config.yaml
n_layer: 10
d_model: 320
n_experts: 32
experts_per_token: 2
d_expert: 192
d_shared_expert: 192
activation: "cubed_relu"
moe_layers: [0, 1, 2, 3, 4, 5, 6, 7, 8, 9]
router_score: "sigmoid"
normalize_top_k: true
routed_scale: 1.5
balance_loss: 0.00101
balance_bias: true
n_groups: 4
groups_per_token: 1
shared_expert_gate: true
init_std_router: 0.0118
lr_router: 0.000352
vocab_size: 24314
norm: "rmsnorm"
norm_eps: 1e-06
tie_embeddings: false
optimizer: "muon"
lr: 0.0115
beta1: 0.93
batch_tokens: [32768, 65536]
seq_len: 1024
train_tokens: 298600000
steps: 6598
dataset: "wikipedia_en"
Below are experts of layer 2 (counted from 0) of a mixture-of-experts language model. Rows are named up (a neuron's input weights, with its number) and show model dimensions 160-239. Each number is 128 + 24 x the weight over its row's rms, rounded and kept within 0 to 255. Numbers have three digits each.
Before each expert's rows: a language model's description of what the expert responds to; "gets" lists some tokens that make up at least twice as much of what it gets as of all text. This comes from a sample of Wikipedia text that the model never trained on. Tokens count by the router's weight.

# expert 11
It responds to: Table separator rows, heading equals signs, single capital initials, and year digits, such as the |---| rows, = Samuel Miller =, P(achybrachis).
gets: "0", " M", " High", " based", " April", " P"
up0:126132118159116138120114145084133133101155156095154119109088103151124103126138179102157161168136114144126146109131127106101086167140114143093146143167155124106111124142147108165102171124126126140134119071117135136163139182119106100147101138
up1:132148157136179098164125172108132117149123140085159173095124165130115143122148138132168127130154096122171097141111138126115119144151104114111086105158118130100151128120065168153125108107182141150123158150132129104137102141114133111115116113
up2:125109146127151112179195193114141148142155073127127125092147172111104125152126136149108149137133126166143154162109119104112118119174164141090124127151124116130098140097086104105123126124114127138123137143143163122134109091115119113137137164
up3:120145082085134089108181161087133142104152144086113121116088146129123149133121175169152098120068145168142158109162159128111168135174124145150142133142125136092118123093129109097129123167104126102169133114067105172100088143046110121076123121
up4:116127089112126115135110098103113125129111143135073118095118127110106132108169178097122143145150149131186149111140110103096134099168152133146105176111104177128095125081159098186155112106142139138146128137142119116130131126131132110118113117
up5:198118151136059150110162186127155124102107151130132128149156133161101122114134147133090144136113095124134136144110119151137128134127135090147168151114116123085131116122138128110148145093110155108089086123114117125119116117086140134171174127
up6:148139118138152138095100099134156143113183126101112181139109096155118139107143120148103098158145137122121120122119140097119167078124110069146136102176137142167178129137144141124119145164099118079132151111101140129171107127104121133128099140
up7:127140147120114171116122172113148145126150162097123139149130123114139133138174158089119083139138113127183121121071109147124128147136107108109175115134131103123115105139161174135136109134146185101098151134082099125175089095113165128137080083
up8:103107141136158127130148125057148101099175179115097138112144134130105116139104108152089148140126108144123128164116122139110151096143150127157117110113150110167137133175131129102128120125135147119147123135139119123169115152169173128126097101
up9:141126160125180141152162148153119179124150158135154136093153137120138136148164162121140136071104104170125104102121102111128130134122155152135135133100134118163102135087133080161118174118152160070093150172131129139186146159106113148151138133
up10:115146134125140140133168133092135159126145173123124151101146125133122130132140118104143148105200117153142111112116178116157155114132110110079106089118108107130183098116159130147144116155141132150116111152086110090128098124088160123121127138
up11:161174081098139130117135130126143146132109135111113148131119125111113113078132125124117145144140115138155128154125125104120154116121077102146122091136106140148117081123161115128121100096136152113154088122148118157154093122111101137128149132
up12:131144125111147133143143133127104150105160139141104187120092152108178140116135123133127124102117118178142122155109167098154176088119143131133115087106107132140142158175116132157107146150112161117107066123128181090116109093119137124094071086
up13:164136115160109151154099148072133140161146153142080162149100122194146151153132111154124119126149091150136130119161133101095108152133133154113144110163215107102075115129119132159159123148128098143111102123161138098090090113155092120114114117
up14:133120139169118143107179152165105118162162165143102136109144117140107076116130134103093145141121108132146116147111123161126152102146094150096145098152134139106111132114115131135102143143139133134096151116175131116178049118103127062109093147
up15:145169117098143149142099110126133145120103138120102075073111110166104129141132130115159175136151100118124104145119128151125112136111175105130117118145108077129132065133082128166122140109105137135111093125135147124091136081149113173108156105
up16:087179112125159127121117138126132116131121150110124153088149104151102137162122110132115141105126141113107149085123146090131127193116151101108145079162152084123132108173129181143073166146111172134110121172123126089130132137117133123138126144
up17:110108119119147125130141136123075168096124121125164116097132129132138152097128097127117167097158103090141118117131110091135134138143094078090114130099138168109131094154145129152127142154119121119121113179107126162166072140125135140130139151
up18:153127083112140118144108143125090107136122129128124134079154088112141134091166125110077129131116164138134119085121107137098093132119105102133114106134143099130107123150121099134117115109164131126123152163135115109176092123145155129146168068
up19:142126138146110152157139140126118095140140107088083095129093160132101126138134090105161146104094139134098111117116143109123103138176138097140157128128104143132107127132122116121084099178108135095117122149101142112139109118108116148147098118
up20:162159118138097154139149145131156147110133115101126147107139162103142123127153119098131117102130141171168146069087151127141118131190169125105127124120129150123135112115112063101097143109143151172151156124120147104179149135129135063123148085
up21:135159131152150132135130125107152119117123134087130101116099110131119136138169139136119102152184115175122103118124145145129149121119143134062088084171160113108147143098150138132128163145179112116133134128181187108135112090135145141048106118
up22:103101128101144175138129144159159113112111141093152158104132119129104144165097176151123124136113145157168186130100151094104125116157105135101092162105132104187105136130124173112128160138137142156132123170142129132152135125108154131102129095
up23:163115110127120128067167169139153139167141114114129128102075122137110112143152108115133140132128112135126159103132063127119138134170127164104112126149140111091120117166151139118159141108072104139093149140128135112101127151123073102087100155
up24:104120136104105144132139111128157162176159119139163122124130136124135123128107105166143142129179111138125153119081160121095140087109105118118100127139156115113104100075125201128155111144106140168121138148186170096115069134144098105124116106
up25:111140107098147122140137151101125130135136130105122120069125128136140173116120155131086138136105113173144138142099141116090106151155105091095107079150135098105122113119164146134131144117118127156088072184099159121181125104116140167154101112
up26:112139131106145122144122089128119147134171195129100108091118125122158162167129140145129134127099135142094101111142112109112104113169102137140146129149115157136155121112150156109116143152119160135105159127144135098142124151113128142127174125
up27:180106119138109127131139163081182154123171159152120171140085167106073120088143138143126156119163113123150106139096155131112123127135169137123108110161113149148165125127131100149108143090080101130107134184141190097133129112111139151126143130
up28:109164135158186128134073152132167123156121117110118134133096118133124149122120131145099104144131110092136165116118126106118152138123160075151103102144136117135136113143133124131113167128109107146165155147122130126173100091141186094114165154
up29:057127120146164141157114108156111124098168105156106115095158147147142118142095141140153137132150105154151151109153140123132096093109162129110121127152119115141152149124154111133110125131120115107093108107111166112155132112091133100123086144
up30:151152106129110120118140148151178153142142142075045105137159134132130150118143143137152155116153130113117119111110129139118115136140135155097096110149139164172172141103137105109099148108155171149139113128109186160118145141111087095124122138
up31:125153131143136109102126131151176150156165188125139174156142131133122082135142141122116123145165133154083128131150092168101127156102141171116122089130112151081096082126122125123095158157123166138115137149115134131136129125147109136123123154
up32:179133155142121143127116172147113126073118149149117127121115149173102110136103133125112184097151105130134149165140115150096092140127123163117111161178111110137095081119154148147099145120154088123121151157135118124097089115113175126145097129
up33:117152113119136105117178134132140126164160125134089167105119107127142127118103097099157109122154127111136116176110148147181129075115100131116143125088137124117115129117151106108129104132098122127131128148169141137115133100118138118123110079
up34:147113132133092171134131127141141141147100082121151108128116147109118099129100167089103166115147163103115141132177125132117116121113155127103106138136138144136091140149149089135118165123149116108154124161135104095109137118165166122100197134
up35:158116132146106123117160093122106150130156179095112172067133158109135124110130132091112110146139068111196117134133144109136142106153114142130114121175116098169153115090164174130140114124140108168156092111094173125128124067162101112130150126
up36:089146124183154150145150128136177144095112166095124180088095120121136129141100153147120100132136158120124132107159121101107122125142124130109120114107166125090130109120143120149089143112115122151124120169120102130129092113080144085142136112
up37:080146125121151133115112151120150119100124176126110075128101135145110120145098167179158107108152108142117124133139121137112134147159135141103116126167063142114132113163142096113096104160119120143129125147125116064130113112142129130134068092
up38:193177120163135132160071125100165107145146129113148127110157100154102134106104152110153107089170119113152110095119108097115135133147157111150114148147131148133087118164121129158123116110113158115112076149124142112134087113134104157111150078
up39:090140105134108137134100162125157121114140150120122105089096127162110160112143121143098124129098113111138184128117113116130135143108112159108110116123140142081140102089140123161114165148137147124137178145159140094167113110122107108131128159
up40:129160093102139145146119162139130111093121166124160160147127136152162113114119144091108104116137063079149108108162143120125113153139173145130060138097136132091108096140111145148099158096122124118118134179160096127127138162110115108150121089
up41:160134115120130123118141119093136124072132173112127139096106128138096103117138090125131114160074102134162154089129134143109120137148114113118145118154145116100127109107125115155170088130134148156096093148106189135146110105114206153112107098
up42:158178126133083074128121116137128099146125131119168138091079133135129122146124138140127126146131129157118138119107112124138109124116138163110110164159159101082090078166144125128132131117116111149126130131134113142178117127133147086112104151
up43:141147170075136166118125115124120107102125148144100119115144148122097131175091162091134138129181088136131107128116142142095161131162128157096145093136159146046096133134162170113134096133127093140120094124133132111195111134110167112109102115
up44:130174150096147103103119103126139129167108106146079112127097116137181147136143161082126136114117127121166111098068155122167114144122140164131141171151196129137142108113140153122104097157151155128092116126156127107106133107154146137120160160
up45:143142149144142127165112117137121138162119120122105129091105120141132108116138117122133127137193120129140128081097081168107111156161125156117132113096132122093176133119142146115082139149154189112128086166117121123178101152111123127136099112
up46:105108115118138121085140142131115135139158159140137131117103140186118149158096095089111111076156135135159115122101143117123133101141104149133107145113177130062126110122141135170108122129097123134125145181119129156108073113121123140125119146
up47:121154100114068132106121125136099135109167128113112132106122059103145118118116148158130133149105145118159127155145189121137119139136102130133092079137111142094111096110181085125088166145147133160114134157143090117111166156172113105125153143
up48:179117118114121099102119134136137143112145152137148190138077116145074143132115180136145108140132115137134118157133129129128178124143158155125158093153136062162134130076141135139139138134117160106128152142114088134133129122116139164135086120
up49:128137093126129188145129130121121184156163140139139156114089119106130132093156127113103137104116122155128140141137083120099142177112141138120106103155167154064145106170138118110129182108147125117115137139093138109132182129107127131117142137
up50:171119130160117112116119130142168128102157133101149109114128152179159085164072104133146105098180175144095130113111124109127115167169171159138113093147126123072120141127097114121103134121164092190148108141167164154142110071101108098137168112
up51:118148118090140143146190129151121163101135135131120158118144136205125105173175133127130094103133111129129124130124103125133116119154148083118085140109166130183155108118118163158130155130149104143117110152122126093148129123122142155151131152
up52:114122124160171190111149104123113109107112147128147145087125102126125115121168198131098154110135145121159153114124159110119133097078147135092135115158135131079102132137136129125106149131110134104128127145122154092116093116079111147144119094
up53:143114132156153115164143133116122104069133083104076138104166115153134155109141142119154098101149135124130151178082130143138153146180135100107115134132169129138111155124142122117113127141140128118147130113137080150146120144115073157124093117
up54:128160108119096095106124164088134130100141111094100127136119102116107103125143166108132108121135102140100119149118132163108126137154136127094185114152141103136093127151116153191133125139148142163121119103116153141129079157163150093145154112
up55:125111133142096134119133163119148115104162129077128120112091175146104117133143160133109074141138156146162139162110138159162109128116150125130129121182141094124144135115171129122095127134156127140161130122138158080158128140148150122155138148
up56:135135168162186112117135153148123121113102149157135168114141110137106164099141138114098146172158098144151097095125093100145136132140149131174125108081090130110132146146162188115134137112130094158153101148147150100145176149112099143123107120
up57:112140164167105128142130135136127154147107112145142132097151136149112152164126135140129118140141118150164140127140086101106159114136137152090118143127144154090089118140081160127102139141181139158166174163101113125103073137121182149129137139
up58:128121085094107164132117126116145089145128152099126125138130123118153123112149093161097122136172141072109138095164110153156100155154113136126119117107142114129119132160142143124123121130161132102111123149130108060130092083114147140091126154
up59:111105122114115116133146132108178130108174154125160133138157113159112153113090156157138190083145139137089122104129121145114122108153122108131097101125097127175122143144126147121146147187141114145135106131139165136142134112129148122124157135
up60:135098081130099125138117115150147148121147169096130109084117117122125154172106173116144133144153130126141165140122132108128094064159096125104134144137101146138103086134134114113112122156149119099108136141082156098152142135147120067087131131
up61:162128153118154126101115131106134087137128170116144152122124085131156105151137154115082134114105079171160094112159162139067141167123155129129089133130118111132124107117106164120125143130171130154113134133160107092133157107121116167155092116
up62:154145113141118162129120115087132142101106114115155136155112170179082125096149166153142103125137105099136111126084145135122110103122151113154124103151153118112111107145119153113120095105162119088103127139124134154172126103139131144104108165
up63:121114092134116152141128116151090116140124166107151122142140151142194144123106130128140144151108104139070175179109127145117086098097134145156112101152128130137137094125140109147144144156135146173136115147163146144132085138151213110099115154
up64:104093087160113104130139133082143089137132125129137143074121101122058175159161130130140126080168151141123139158112136115139165116128153130128104166084141116074116138130168172117104124134144150167125105092153137159132118139142138156139087102
up65:165137123097157135118081142133180121116125138123170161134121140132155138171123102141136158109120152175170082122088128122099110122137143128124136106101096117071135118045115157176080135139138121156121087155137114103145095096125096112122123136
up66:156128102128120198108107146112088131150070121134118168121119155145129122151123126137134085108145127171105138181159123152097113139138090099119089125125114082096131128126107141145103122158102147099135062101110099113118108153108131125110109111
up67:135142117102156153120147141099126151087135117140110141132084148160135135101110139116137090154129137131123139127105107129148098132140147101109128109125154101139153121147125177126100165135141117112165135131067126084139099116132128165147088130
up68:113168138142122162159098100152152170107158148133097130147099139137113108140153163125144111156133112143121141088116147125102124084153130126129144107093101146145160068145104136108094116162122122103143077117181108077138165108116166108110135090
up69:126137121123130120139081166151123143108093182100163136126088113140104160145115160145097142133110148140122177118147103108118113133175150131123133154171157117143111145146141127140131126097157112151132129127117153167135124099136143140082126132
up70:088133128098160127113145144104132163137136128139129134134100151120113169163158146077138086141190097086144137102102130089105145119188156122091158110109140117091159134136173133156109133141084128104096138139116181109132127131141099127094107093
up71:131201153131121154139099116114117109113154120097129131130117129082144131129172143115122100126161114118129169136142126125119135135173150132098142156116149131118118103127132118137148151131149114149125120137125141051147122084173133115149140132
up72:095155134125133122081128139138149138141104163090157121141118156110171092156111148130128124141110085116110112121141147172127100145159166092114142153142137130147133125148140159104140186153103116109115103139150151104131123102063163153173108111
up73:092116119156130115141157164131119112165119105135130122115121076155113130185155153080112125158129147167136114127152124111092146119127104094113126111097139109147134159107119115130133138188122087116101122129168157136093111115113122124144128161
up74:143132154106140131165118138153150089119118134083115130143133107124116131125121123148154137147134100136112146134167112169158121099126136126113053131115092104154151091126112123111118152130152151116127176167125113116163108097102133112118135150
up75:155150101163139182103134136112138126113158136123110121135126152183164171117130159120128130111112131156099116142138112128094115112111134152130092122150135126137143152125125134161135109137102094125138130140105140158167112136117068128113093138
up76:156159075152156140121123136083079116114133121101162145170121125143109096134099134114095115125141122104101101157093146136115163141142073149092105094144142113132070156143128121124137115136121136135097137143077144101138116093149160119139140100
up77:132174086113144111115130173140137170133112115153130124105096106142114106150126136101119122156094110130102080139169167119102136125133117127083108106166098120137117108151137152158132111131109112159102137106149184126125131103133169120139149078